config.yaml
n_layer: 13
d_model: 448
n_experts: 40
experts_per_token: 3
d_expert: 144
d_shared_expert: 0
activation: "geglu"
moe_layers: [1, 2, 3, 4, 5, 6, 7, 8, 9, 10, 11, 12]
router_score: "sigmoid"
normalize_top_k: true
routed_scale: 1.5
balance_loss: 0.00281
balance_bias: true
init_std_router: 0.0107
lr_router: 0.000312
vocab_size: 32768
norm: "rmsnorm"
norm_eps: 1e-06
tie_embeddings: true
optimizer: "muon_hyperball"
lr: 0.00808
beta1: 0.95
grad_clip: 0.5
batch_tokens: [65536, 131072, 262144]
seq_len: 1024
train_tokens: 483200000
steps: 3305
dataset: "wikipedia_en"
Below are experts of layer 10 (counted from 0) of a mixture-of-experts language model. Rows are named router (the router's row for the expert), gate (a neuron's input weights, with its number), up (a neuron's input weights, with its number) and show model dimensions 336-391. Each number is 128 + 24 x the weight over its row's rms, rounded and kept within 0 to 255. Numbers have three digits each.
Before each expert's rows: a language model's description of what the expert responds to. This comes from a sample of Wikipedia text that the model never trained on.

# expert 7
What it handles: Word-initial capital letters
router:088116119126150146144146146114107151113127152134109146167120163088113147126145168091113112115137126112121130149083138168129131147116110128141126140104122151108109126120
gate0:137114107098137169118133115116121103133137139115113132127138103154107165128148165146151087106125095138116122136105125143133165153139140108077142125107107124130138131107
up0:123103124124132148140053096136127102160142125121088119116115108096105120075109146167148101133152141134121147120107112132145127134112146150142110176143074138166108108120
gate1:124118118113153081112130099140125138128114126113146141116107135109126146120123102117133146092146121135176126136140130124159108122130126111103186157152131112135149159159
up1:138106125110089117139113142089146142141159136130093060159177122139123091154168138151163160118136091148099160153080141133061124107133128164137142108154117129132145134115
gate2:127119071152124152158107126164144168174073121113147149112124098140146172114127136136125140120140127137128142160151130112128147101131100114150147137140104151137145153118
up2:120099138158111126112140150097113151134114133109120118126137158099107144138150150120164118078125125122132076116099103130111136108114137106122158091114121101139157096135
gate3:120140133183184157137139134139139117146137120135139157176160100115120135125168111127132153155083144139166105150124107110092090097141166091140098178156127139127119116130
up3:132141093124158168128150126174094147150136106110137092129118087166094121088133128155106095112118105105113147130128136108070124100126171100098137121132152151119139158173
gate4:099138153113150148127108115120164118119115124177158104118091163129164142130133110139074092118129168107144129155144105146125169132194173161144084150125111098115102105111
up4:116139085129155132115090060161116113133133134111142084136136100097127119117086157121126137116158188112117145129100091126096135129070105136110155133148153114151135135131
gate5:150142110128116138170123136123102132078131128142110138134136128122098155161145108155142154132109139154113092101119104142117127120134101162119159197121145153121135136156
up5:117133138080110089091130150084135156143107148148153095124115107111150116103110169095138122125153146119122094178116153128131119106143123127135127148110092123128155128091
gate6:101099134142145137100064140135167132121142129137165147110102145113087143171097114140162155132126104134114124149134139147105156120172152102086114121191160117156150163082
up6:122154112102127103111120110132151084129109140166125081138090122153146132125111139116131120139139099138135122111152176099102153109139102138132132127123121073112142128116
gate7:131095132175106100129182142144131139191129142110141112143085156161116157108151147130126104113135120115145124121163178150111149114134147119108110121160163169149136108094
up7:135117151164134123122136148106172182104120136143104132126129097142139136130130124110169140119114144126099042103145111130139167106148141102146111127115129133156151134132
gate8:108126134149158132118171137153134133102138104161109138104117115096120129105119134117149133150138147100105127127166149098080168118161133144092141144147120154115114115113
up8:119111130173149116126133114150132111123125119135156074124158152080158122100157124133151149132126186140148139111140145127101151121111127122124116099135145104084120116145
gate9:149103142122188097133115127117096113123144103110158136126163121140106137151115140155116173141130158164165100139114173107111147111127132139150162142109143126105116139124
up9:116156135179108104100127139114162130161153144146146148126131092141099150109155131138147122130119154120112088134073141165175131102135130099161120110127174159113095124126
gate10:126113148124126129147145130137135132168105163134088104119148111132131109116161130126128155124095135134156127145113166137108138141128146123070117133137136126079068132133
up10:141152128164185166158096098100125149105140117133126146123112125087114147162121111086099102066122162157155111113165050124129127141142169075122127124113128113065121136134
gate11:126113156123167122157148154111113090112129123126054142154082140128089133086132110082113115110131107163129177161109086149137125129114124152138134138119130100155125089198
up11:132108129152110133123157159131182127105131107155121129146155106110092088109089073132138080107146113097163118101098090137097101077098123116102136102180117126133153151116
gate12:113122164130141139123115144095099149157149126107127121132125117124117060160106140100173101134117134088118166120085136142127120135126130132086142143120103128115112115156
up12:138160121171130156148098113159148131132150147126161138130148092133124149075096111121155132106108118142103171086155155113093108164128100135154138154128148156089123122149
gate13:125154168137128109130122123104126144143098141136136116118121167151092123135102149057153161154145147123161134112083150081123092058173108136147128124132132106110140156175
up13:104101141112110118161134139096130107149171067115147093110122128120114146133132133118098126151153180135134112165116101126140130161111104121100114195112154107099133106124
gate14:114078127135101123108111127128103106124107078166140132106142093120140108100134149175114144155154120153138107096094135118111157086148139149145131112134135142135094136167
up14:144127150113135101121142138123131123141134158078104110153138135120136090154116084142091107101108078127136172144157121098186186154089106157112152148125105173148099157171
gate15:119097089140115125132116133137170097159131164118190142125104139109202090124119149129135133146115122148123136130141090114120102077139127106097127133109150114104117125177
up15:139128127121171158166149133132139157123124107118097126114154150135137114142070092110159147096133104151167132131109145098133119159127090145156117142097137100107132108172
gate16:103172100131130122147108137126101136134129128118117129091131110137127111134137130147148128173164174117127115133128072090116138155117114172128143134122089161142167154121
up16:112115064113139129141129125151076123101131093170135109097171115152136147140137167124164136106119123130126109153131114159121155107144095121120145121152117142137103135102
gate17:111131104146078148109123092107131135159119149144162124144170119121147142129156070105128118142143136143121135122142142149130110142150096103142122121121158131143092096124
up17:092135106110152142124103096163119178116095131125105155114103140118144139135141141126151066108086084123112083145159111173134114111134129139169119163150145093134155112130
gate18:170104108084173096110174104133157146127114124157086155135136114117139139161149123129152156130118145120158114164114155123104164124125129132111148101131133137176131175136
up18:114071113102109171104139100133176116103069117166125155135082147118117115133173127171108145124119088107127127126115133153143111143184132157097094116114179101109113144144
gate19:141106118137123147105127118134141102132109112108096131095113138144092143096109124133141124118090137190120110110129097157154126153118083111133126162117090139162136133115
up19:172135083159098168144084124139086141141121107115141167129135181112137168116170089183106174065104152134119141143167131132128157130108133168115081135104112186126102143131
gate20:179118123127096197099107112131149095160108144116116108156138140112132113109104118144145156116144128116124148118159131139126152140134109108127159133117129110117116082083
up20:126130174115157151161077116138155118092157136086134175153163140125120113138124131150051162156107098175101150134139080163143107144151098125125113133138105097131166111107
gate21:138125108117101146108085148145167101138167137140122112176140126125131135116106166125137178139095122163134132145125103138134123148095129175127173115124085100163100179095
up21:119157051150130166133110157128134132121163114131159155146103144149122106116105136161155167182102131123148144089129125110110115133119108142111130097151143127150121131125
gate22:137118120139115122123149114148131120160108086097101087128132124121169165123124128169151128118139140159110113171138158098131137075128102149101154099156144158110090141154
up22:170092106159145144123100145132094135075095132143119108131128116131107114159135137108140164156157113117145112135148127109135124128135174160118047141163086136158127126103
gate23:147092168114116211085126116123151144113145161158152109092184134124103179115125123075098137155100138160101136125099115137159112119139103120168132135062121183095118140160
up23:125127147107120102106181085095123091147090139118118151142111130142104128104137149089117138098166161144142122085118134120081121159131170124095142124104086112126163116092
gate24:156111122085123107114086170100142132136081121105135107120124116091110110177118120104123124142198110109106131107067122136171153106185072135104102097112079139148119115081
up24:132116167159144110134112068113118126138150144144165136156147132113134097156111107115151084148172092100124137159125115114161143111105136193122079125087094107168093109092
gate25:076160158119120141122138117125095111134128097155173147150150178110138127122133149108157102089100138140126102142128126117159128113159123157121132135119128126097160094134
up25:127103106135134134133110100115125141148104117135149092098157106072110087102136149155161144119149106166153145113147135118104098133125141111165121185122103128133123146146
gate26:103136111083111165147147124097150115109132171101129099109119127140156129116092107145134147125125146120146113153110074135144169134111132113125116169102087121145160157149
up26:150112118117138124117103155151131136132207115145121131155101108122154110129151094109126124139102142133106145113088149134156122143161146152122150111105139086110167184116
gate27:143111136123124172118147138105150160109104163121116156114158149154132124142149102118140127145141118140128091101129183129096155122114156096115138155156117115154119115179
up27:115122131091158120105164148131128154117137140116126126088108145123083111132154118147119122103107144115111118121179130138111111088129109145136115122127129153149107148122
gate28:118092135168088091135156085106112107138173127090084129142078143100125128128099123122174109120106078137119134121180108137129113162137132096135146110146131155084124101100
up28:160115141130120157121095138146097123114153111103117105145112137098140130127147144096165107139125096081116079150099151101135125129144133100168083137078149148123134137131
gate29:118119107137111129164154110145096141131116094124132156111152097136129114139087142187153127142104116139144116145104166136098133127107112170078135138094137129115171080132
up29:126122137123147150108093146126101129109080145121142108121152097134116126129146171125127131115146168105120140141146161156160107129110166143117127097153157116091136165147
gate30:145101112154159130114142130119080157117126172159138166130186104141135127121133162137132112127108111098104114146157098122164077140106135143154146140127112151112117133138
up30:099071116089097118140112107146129107139135158159121156134179172141129143150185081113093103125135127175146152084156125138112131124146153092103162126137159158127131117108
gate31:168149170143133074090153128155153126139145095109132135140131090140133137152111158150106144124120111155131112160180114126161107122152133127134135174128117121150139124098
up31:142150145139091126145126154119132160142119119114080111152146161121069120085144092148126113150113147104153112107125156147143169090155113159129130119158140134108138109144
gate32:121133109111115151102159124123077104149123171137183089162110105136127138161120182134138120109116123107136146162111106146123143174129167132121094170119144118115124132177
up32:111121182112109138183119130110141120129145129171150128172111158116133115122110150097132098156125109113157137169157108102146121137110118080120131101117140125109086139131
gate33:152103131160144140118142084124118125098106187103122154094078141098147130110128162171130149112112144166161118182070144086133107095129081157120110123098170128133162120136
up33:099129144095147120151139089116132136140136136120172159114133108153166135118096104134131133138113118111104149143131132112148148104127130105081130150080117111099126171144
gate34:097167108096109141119073133111099165123117128161141137140117133086097162153126151115135143084123100127162121167155111127123130141126133161113130149123147154110114116088
up34:138133159103144124174099124146090152133107168102171138144138117159149147119162120137148160115119079132118102123120155121125081159102108110114169120136105093135088111172
gate35:123146129139134112098117146099135118124120162129130104138120081125126115165114135151139146102106154135167164169122109157159113140139117140143089087162131121134116119138
up35:130146094155160148107086151190146109130147114126143118120132113128093140138131151134090136087108102091127139149126166147099135134121162187111155140156151167146129100125
gate36:127118118132114152167139124156168138120143141153121153087110117097119134096160162136146141121119180132130125143158171170122110150128171137125114152117125132138113127124
up36:114119145133167158123113143108137096126119139145136101140108128119093118124152125096121150119154113101123111140177147127101157111152128133136159128143081126101097142134

# expert 32
What it handles: Numbers and quantifiers
router:100130135114162108117130158115110144101168125140134095148137186089135158098173113169111115120149117167139122137077131160130091172143141143139145107103153121132092124130
gate0:155095159118109127123107109140125142128126141135103119123127140116139179139052129148117150133131143160126128135116121109122125112105132143129157161124160078134147170104
up0:125101147131137153087140132159102126144125142167146087130116126143107142145134138099124121128092078118131155077180105108081158125113123154113125119089124074138136160169
gate1:162138084094110125133153128142125115122099153158132089091118129135132116144127106117134108121130137132165133101124144124092121170124117129126136146096145122133129123121
up1:098123179117152102081127124110174115131118091115115095092119115130151114149148134142084109163138126161131110118165126156191132151160086152106138072086145150151162119138
gate2:184139136143132184121135125147077136135105142158110128088090141151129096098138123122112108076128103195129152122126070114130156151088101158133120135158087148099129117168
up2:058136178176153139151105094110143099181131096128167142128146084179115128165112175137143130123104111153132140107151152127165185173147163126135118135147157157106109123140
gate3:136106149183138137164112105116160131100070104065102126156127100156114137117157127136138104119108153164152126140137165146134163101125104102107089146099127144113107174133
up3:105135141128139146129136153121132114146183086113091117130167112137114157164170126159139083155152136107120123186149107130106124136140132082150076122173148057106183119105
gate4:101159125129134178119116099150130122121139124093089195163179125132139113138155097106178134105097145111103146104182157140111135132124076141139134113133148101130134153142
up4:108125113095118146092099109126096120116153174139147151088139146155116145148089111107114139168127165115173107150144138140108160117159139134139145155086155130129160126097
gate5:115128110126120138138110141153140142113091140103088103110101100125107138110115072104078132133110151090161115150086139132171194120108129079149127111108101088134124089159
up5:132139089134152153138133165084090142171121139117131129107122148144113093146137149105120117126105136097131124114150134099135148172124153170123084139189130160133141142153
gate6:157154149109135084134103160130130222138125103155110141125121155124165130119147111156116147094115117101167118148128117115176111097104143136116154119114168116145093116127
up6:137102130097139112129126111093143095138127164083139125106115153132138123120127137150148099126096150174132138160179111132141142099135111108115084138134161118113128165139
gate7:128161114124160137123170139133132095173073146135108116149119131154159127148098136091135142116114154165144095079146141153110133131106117174137167110111086076126078103127
up7:154092169131117118166090124131099126096115124084150171111095126142140142085131134139159105110138125057110141124100163143098169116127141111086127124147120107133109134128
gate8:106107157116095126156165085133133113141094129135159157144147118098133093147127145097158158134132164113131116155141079136137090112145134146143142111152151117096114159166
up8:166089141156137108166127125147134157076152132107116084099138113082138104119094130110132097115132142118171081125155135113113138101135129145086093128113103108098144130134
gate9:161122125131141153149160110164157145137145140123168084107170121116129125123128109140145112167109105109126150149156092124086159092129094146149150119109121126127103120142
up9:131087125124160091133139068131099112155132156089126101099104117140108122074102169103108164114146126150123132155156114125137136162091149150086138120169108157124136133173
gate10:104119139131129089139109115170140114105155147101121105114097164106148098143125138132120114117123097139123117129094130138115126130160090143150140098125121145173131138125
up10:137104064138145092122103146122137144117099121141098134141129175085130173127134135117112073122150103091125150124127106143137124145159114135108126162150125150101134141105
gate11:146123103103088100123119130155116130086103137134118080179144123131137124121125125154103104116102095130106107170141108150070171125123101163152125150161104113150138136138
up11:121110133169092146149088128114142114129145138136124140126083139141133131171112142123145138094125124098109083129116117118093130087117148119129118117137102123132186145137
gate12:157136109125117112097111147116115122096138135135070111112091144131157110109142113109145046108144135105121144103114112110103130178151134113141128085184105128139133134113
up12:086118125168145121088173108169111150114146152138112088116134112137131092129138131108113137129142136078117111131119136151099109113127095137136131092118126167049123125134
gate13:098142141126170096127134124187153132113084131157089147157108126108164125131121139182109096079102123138150130130128125113129113127164152082162175111164152130124154114127
up13:114142100147154133106147120149101155177092168152157153166121123155122121170139119132119063147141111112080149142123103146139138120119137090085107143058152106114136136115
gate14:164146118150181119119117137121157157120121166104138158137137179079141116172133105141110143126125147142141158100124134094147115138142140157142122099135153146144137147117
up14:116157141126147107091097100186120145118092132153109111106113135125182068121154117062140184157153128134117167169136120182072111102139149102123150118140170125103123094150
gate15:127146149086152099122095098189144097104112141153131149132132103119117115106100134098166144152122120135103090103113136138135143135138107101130126132135112069166152134129
up15:141129130157130132136122114193172129114128155134137128149130110137130169122123149123167141164134143125111102146093135107146163155102122056164134092129080143133123126116
gate16:107115096137128157124115141074117131111154122124132130137198110091130155117153134150120117124115150119114165103136085136126126134104154123096153112102156127136136125186
up16:143095120110154172111105161133129137125143143112143160149113147122102132139104105152094172166181116105119151157149116115107134158151113094120099103130129119131109111125
gate17:142110134122141143145094115086132138135102165108113120127135149121109143080184154120112136148101146110110137146088163110131156140141136156136147182120119068144129125139
up17:135165145120097049089139138151133120119144117117141119126142162122095119130116123161107101165143163149130154139166148107159126113123128145147137129138125121142081154144
gate18:134142124126125151125144151170108131149136130128091124133119146164114118138158136126111160121145090119110098143117103135164167108138160158166184106127134144131109099102
up18:122146121098053082125114102104142146185107202086131156050141135152110105134129177113130138114132105103116125116145116137150116125160147143131104131166167112135148136147
gate19:083163121136114117161160113142111122116155135138128108147137157143097072129169121133108093128156062106139126112103145153136150134082137072121139141101131147135100117099
up19:146132101171099180110104143130122094105116140163135141127132077150157148127139128087133128110137142119122124132152097108147144173127108127142121119118085138121098148158
gate20:108142095133111137126119149121133137100148138161145128076175128083147075098150146146135090116142103159134140137128107161113145101127128112147124137184099137155137074133
up20:137135158083115101159145170095101111148110143125097155152120164138098120129118101128148131167123149118149182137125129120177103114104135144154138116182114169103124123137
gate21:138161151140133116113112111084166116158102102132122132128147127123111109115127091103103118122149110084151169099151128107160124174126150157136091144135148114131130145131
up21:118126131166123073142103118110145114173130151119160117132129194117112122114102093109112129086133121125109121100148107165147087118083136099154124138166134107145128101121
gate22:152103149100120123158116151150108141186121124158146118158160166160138118155119119138145152084126135176098105186157135120093154150141142120109137135153110143133127150157
up22:111120111136103166135159129129136097163129127154165104142145113151092108103091140100148108099169088105139146190130065123157171111154175128163142149125109144109140139130
gate23:131141134107142131099170125087143117165093078140112141138130122118117146157107141154138090138115105147122120106081149125185110130146097137172136124189121113169142131121
up23:162127130119122147098129112153136103146096154149150100119100097124120123086112112146147099098084109153127152107104140134131113120132143105160126113160060149116120157093
gate24:141170146109164091147112127153150104108124151161121164095100096110181164132146146153099127169141134124148131135126120102121119103074138163152111100155123114111151112125
up24:116115137135130123119155085113101166180108101143150072152126151080132111138129162169172147160107163154121141100118103163130124123102132114124149156135125132093147087153
gate25:118135160165137152105131130146084157104106116142131132116155138111145125101103111118131136100171136144117120136141138131138154150161108149136140107117164163097128157107
up25:147125137157155134106124120119127172089107170145119154155145127138121124129192141101148143129106117135117125173113157141170128112097169155113124139139094133158103147125
gate26:088129092126163143114147109140102140171145144126098110149179133143141130088151117153115162149151120144106073126109114118115128117126135125143113164127133138154128143126
up26:135135124132125117094123142160172148127087123099116137073123119165119129177069126118133117142121120107125127160146105128095159107122108129139102124172093126115114136144
gate27:124105131103151155143119131128079103100156145101147098121127152103142189126142116125111146134149178120127097127091129103106122155121127121136109151157151141137130121136
up27:120086141169136119166097097140179100169109118132078126154094109087077129130107084148114116146162120106138125154140162145102198173141175098170115133134092108149105167127
gate28:121150116088136140111135093139124146155130116084135075123137172140120140135131132138135104118124114124106109189090149145110116154113130111116087130117121136140145144142
up28:108111121149130146153113100165143133088157126147105097115080102128105144136123132114164152108130155120098177138099155120141130171143116118134111112096117107130127126142
gate29:120158119149138111154106085149118147102145166123155129084129137148179154160119126126146085129103166095151150160139112117117133107127087111155145144111112129125094106099
up29:123115105172129109101173110127102110144077149148142144088155108133138132123128099136133155128124101088111105127116158127154128118127161129078157133121164061144114133116
gate30:117117132148076111165121148124133119131133147133072130117158155081119146108152158119116139129127141083106084144149105156133155115138092141118105151119114131100147114157
up30:154166141136146140133124136129117109145178126120120135134121131100193116138156170140137085113109153141112097095123162140115129101139126105145160134108139131160132158163
gate31:118125122064119164108128151101124169140142133174117099116118103154162106142105127118120114083132179139097102156129114140109109154101089145158127120120143111127139129146
up31:133149156113139127140132112135120102129100157169094157141147168166162178097127124092155137101109132128115151126144164166109129102140096148146157102113119122181107115119
gate32:088131121175134135146130147118175117051150145175102055123115132139121141132138150132147134109125101134109154135117134148133095193129127173131116098122139133127136143106
up32:131111121143105129152150127130153125106130148073105113169115114085070147171116161152090121141149092152118160176122102160158134090142119098160159132101148142128077149118
gate33:129139094120145138136100151171140124131158140137107122102137138139113125095128139157109125119139112162170117136088169146155120143158081087099155118167115141110124144098
up33:166114169117144123126149130183136146140140096104113115122119116142122138162080094147164116135132091129157143088106100128117113122167152112157136127093138144112129108123
gate34:074126160128100116162164085090082153104171119100157062117119148085140103120105138129087086057107112123123100143126160161074091143154174126154168111183159120102146154145
up34:131159098141153171126106088131091099160123129165149111140116125112136146152126111129095141113147135112141138114127100091148108049156084121126128135145124118131109120124
gate35:132152144113151133151142146090117150128111147151143159129122135127139138134116109178125134127156147130145108165137111161167165120168090123121099123156151093146160156182
up35:089199140130143152147113103072134155110132150095110140148146090161105109138102104137130085125104146121118126132161133106130127131122116140103120141130123093129121106173
gate36:126107140139139096111099102130121155138119090144075150108140117130110090158132117112167118164151136137126079113113110103108145153125132121130159110129135117148178108089
up36:147108126146138141161101158135120123114159091142144115121147114121156110097128099114098112167148120088140167143129126127130123110131109160156131081159155112130135140189

# expert 8
What it handles: Name-initial capitals, line breaks
router:082118094094131112108138132113101153122145115149141107140132168079133155106127128101099132147177117138134147129088142181133105152120131175123131094115139133130097123137
gate0:174175138149091127126120135127124106159125082151134122176142133101073139140095150155121109152115134129098139152150133125114128115116153137119141107147115107154162134119
up0:103119120143096152173087112127167122149141100173153131137137132107139163168085124110189096140175124124132173124096125111108136144115148109144115147121186155095098170119
gate1:149131124126163121121163092112115103095156142139086127139095108098143102161159101127148125124114169122149134114090108133116120155131141123139126148118115093134109098127
up1:106183158131140125151132134147116154093129178142136115094138126115154120120115164131106157134119153138096106159137135159117112158161164099111118120144162156166165143093
gate2:127128124097126152107166137128122106111164145140149150091134175138090059118142119133139147141130186141119131090156166109146098144129144137151138072114138092158162108169
up2:139117130133139157154108114114110133141126145128152126163129123105098110173096176116178145165146091183121100118093134110125082160116124158089144140104160148144143109139
gate3:099106148103111156134149134115139141131140138155135154137083154077153111146131074140107155136123132089114135140138176097125121110108158133146172092090149103133123116145
up3:126106103138170104121147081134184128157178147148144127132132121078102150122153138113116111126094108120125093118146131121176131142088171081142151132170168127133145116162
gate4:132166113128121108116159123095119187117121106146146144128135137121077133110114119098095116102132127129137106118193126110160127147140109125151152145126145135113151153102
up4:080102150156131093121125136090141122139129117087141156090134147102158120107124146101116069102151118088119123124099130166165151107140104083114148125132114147120087150157
gate5:114123125128111131161131136101078136102122143137127152137118131140138140095115140116160117100104127106157123077145092172133123115148143112150162134150141139111145119102
up5:171139075131131101132142147126101091083117157089114140120127154148119114104087150130156148148121129127078103153119160078136125150113128140134118108139142131114090123107
gate6:126174069165159104142089135118097113131163106115106099148135129103144120112112140127127147162102098145124112145166142124132133123162127179106126130153125108096083158140
up6:120143150114154133131136157116136149134105118096097117115145137129130118144137096114098163131116107152127105116104115136072127107151146121134148101114124156124117133123
gate7:151130112100109143128122092131122151129119115161130149135124111079127145075168158130143134115128096127112153121124097133138135119121144159114154121174114122109135130104
up7:112094109136119138126132115108115140128101156152133133096102115128128120162142134154162116117140113169147137106144161114123127113149154116176114108083121124057143153116
gate8:134091107141057103136159118127109151130150103128146136184106101131106126149127078090140138164132090130120101152105115080115138130175117114108147119156151136146162124134
up8:103145096140122155103118131168141089157133118162113110177136133102151139169116142118148118105120116090146126156154131158116127181131109130170193153158101152127112102143
gate9:163160132129127116133119146148160162106144147161116171096132145133149112095130102120137154175132144114123145140131159163126158122079143106160121164120080111144128160097
up9:178125123107132141140082110113111131159137085169132115120125144143143124147090123161139154166084137118120153085121110159108160158135170154148124157119138090094108142138
gate10:112110118122145092141105158151131110155146090139124095153127110125140128112105102103130122160152113078112132131129125135148120171133103167107119157144085114129142141114
up10:102118123124139138112173127122130122103129168110127140129109090171149133115118137075120094139143124094089071090121102138123126111124142129153126140134137138096106159114
gate11:092134126168129139113142140151108136157160156124132128151118126095137119092108134112102085134122119132090075095133136127117099108146111134148134120134135129091171140111
up11:112144130100086103142095145151156077101150119104140105120113113176116120141110078084151154119123127125113127128175145154121183118118129140125143132106165101098115111144
gate12:163194152154123094120123117106177136120116127119091130192080143133149130146111056115111176123107140139152090164155138136145113124168163112142136118127117101150108120104
up12:115161113121152136126160151170149121096134134128148133164123131116082158158132126130155109111110094089102095121149130149144146106118126151074158101054116136123120173154
gate13:130152092158128139119133104136129151165127138127116103136138100130083131126145116111130155124155115126109164093124146151090097127122140145151111166113113141145134131137
up13:134164116126092135129124132093118153123115134150148157148126117140134156139166144148111167182131088108133142095092185100143097172140105106096112061089132134126147112101
gate14:109178136106088134161109123135129139132152130141157106155128142146119113140102164166099173121148114161153128115097142160118120167175140120147103117115135175165124113121
up14:128150129110141137142129128112109123116147107102129134132090102186150120137157153172113085121148174086124092134130099153173123131108153178155072118105144125148116124118
gate15:112117148158107143099165133069143114191144139146118127128146123124110125111117111163098137156131145121159117145085081085129133149113170135115143084115095164098155139112
up15:149133114142135170090144076150132149133152151062138117102112131103153093128106157159155131148125119159125078139103129096110153085102118145085163117097123095159158130090
gate16:162127134095145093118119129112100117157111150174166088083145109098125148128156148131131154152105104071107092122126118121118128128129141160087129112093161116120137138159
up16:146108112103131127173126097137173138095187127160128106142115110134082101102140139127146150154120151117141085118112145095119103089150126106101110137135139158109139099131
gate17:147078097124145132117106139125140090109090119102124120131169162092146108124169114107132131119129119155118112132123134129146095095157131096130106142087099129173192128123
up17:160107159070122127136086090120106114110100143166119095150122138144142088135148134096119128135088116157139074090100125119117203111106111149120129118151094119125140122155
gate18:138112126096119111132131125122120121157158167154137103126162178135110135180131077144091127110146129135163083150100125163176146132103125108123156103162116114113107135116
up18:138149154150141113184163132102155137135145138123120141131148093149133085112101108151123177106119108160120099175097117130155122103119121112147098137118119152135129093128
gate19:142130108124102166111159104127108095122143185105117116144149160105118193157142148120122165173100127106136101141153125173125140152142108124167129133102119168119162146095
up19:124116081118091125169138130145141128140170106145108156114139121108130175110133165083095133072132161111123108132143155069142146138147101109157138137149096109104155138095
gate20:123149142100136124118075136142147120145176150100114103122134120130113129130128138120092111115147160103105111081070159101134088114160127110144123137118138133142087102089
up20:133127095137102117130095141162147136130122153096101123099104138167194108160145096125131135129091145084141143110103090157156098134121126126130147194051134112144172120150
gate21:101130083160180134121096107130143108131156163164122102143114142096136107108125121131114127114129172140085154110099106124125148126119114137126128151094162116140116137123
up21:131109140131135138149066118141165159132131148137083144108149136125139140108115125116116108171116133132100102107160123071107092158097109167109135096146103093163146094099
gate22:130100112159103153077120142182114128136117128132133131141125102170122108142133140152085123114132099140121132128145123115195135148114111117143158126096165125077076158116
up22:083164147141115103082136115119121133137158144163133129127113075131129154127145087146083136173163139114131132157103139093122147149178094168089139133101092138150077148131
gate23:062159127103091147143134133118086136122195130164091078144088127097135143115105117136148107155123137114130120132150141166162173104077123111119080128137180139111165155090
up23:144133133128159122181107139111147127094137103146127117128138170104134160107127089148107064140137086133096116131133152144122138150122119118158078087125135094135144139094
gate24:108129125138138148141071139120132128104097141142156117164159115104154108155129157117150141138155144117083144148124101134128182142132137170140156122098123150112138129144
up24:097131135113105125149128145106171087181104148104107166146129143136151140140131185115140144140121129100132108085145075158142160098143148141124120136146088114145094142131
gate25:103119127072123157093122113126139142164135081106118164134119137070159164152126128146123112159123173132141147143109105122141093121152134115115100126116116115074094151117
up25:125136122109116108127119106098119110141131133147156112106132147142146138189116160108169140086133120120138166132123068102161151141122155161105154164091126158094145129141
gate26:134066170132143104106115105128108106158138127089123138137123108076178112075128160101134163115166129117123147150118157133143121128127077139142120114170173118099116097122
up26:112086115110101127129122089145142121118135156117091150125150167137129121142113146134108120132098140103117129139163078139139124130102128105132126098112115130131075122170
gate27:126154157121163097106102139144121128137129135143175125127166139117179123162153168120105111136148095141160128145133140112128087090160143128124153137143108119137122149127
up27:116139134155103084111131096096176079105154127097130159131104096114103134090143134152113133156131112140110155129128115095139134151167097173145138146141119106128102113120
gate28:100155159093169112176146129136100144119141136129103145102119138072133104116136105121120149100133126125153171140096111135119143103078205194170128124119095139133134109111
up28:132129148106144115157121101103081102130106160163115160109132135116139108105148107063109090125151109118121128152118126139113138107126143160094113121116141159123109116111
gate29:125159122123125159140106106159130101161143085181164092107131122106078115127163128120133148098110088132133177100117140130102108116163074146140133109135125122109078127142
up29:107105135109133138127150145147150172152149116104158123094128125115141127091109121110107189151128099126119125066103139120118125129117139095157114165148085121118146146091
gate30:126146100142123101181109094135145159106159143109136148150135140153165128160123080063101124177127122135124156133092141082123156113114129112125081094109100163129124112143
up30:103126096105149091114169135101116140109110103130106092166125146137143129116146103226125108118098139127104136100119076129130146113114109103116114078131113103130167141094
gate31:104132094116092157105100114123151134101127123190095182133129106163137140130163129128067110118151124140099156099120145135151155147077114137092108108126159104090097155126
up31:142196151121124168141135112132183090102111112116139144143139117115145134133136147120133124117155116114155125156122086104078109109137106145116143094105150135148135154148
gate32:128126128091167164141117101080134117099111128122122136117135154119124128104113154090108131132093126130135138149099066115109157116130123140127066131084159090102162105166
up32:132148104119136128146150120107121195135148117134119134136133144158139133099143157177141114120123103117127135135109090131087123174124120076146116103153138161105123118134
gate33:137163092167112139153168146159122102115097100134178171089116126120122114184127147144120123139134130164155075095133144108179149128174106151131135116129143121133084104147
up33:075090121098119125152122092102131122133111088164125135124107135091092109126150135111152124138125160076149121096138134146137133150135091079124137109095114104082144157117
gate34:127142127111157212133120093114149124146142142096137145148131146119134143110152147134133142168080115110127123098125137168105115160177152075102122130163133081113083139142
up34:153151119125151172154139129088145146119169118139161181146131102089116123093087127114123128135149123128204125139125144149113155154147117118145077100133111143113137168126
gate35:111110140080111118160123160099136113136115142132101136109124115161150169103085155140129115130159135124145153103136184133106145112114101151094120127121187091106127155139
up35:138147120142149147094138151104126156066105168109138106099103164123141104145098142127130139112130136155118101126087118125129126149142114178120126096133153147104113115113
gate36:171162143102117146121121132190142139087068098121167106116139111124109114106129118090145108154145160104122125116141142093123113127089136110137148105147117159126105136089
up36:133112146143125129100088163073112122150185070088094147093104117112097144119109128147110167118111163140112135141130092069136134109092124144141090124136145116165127188170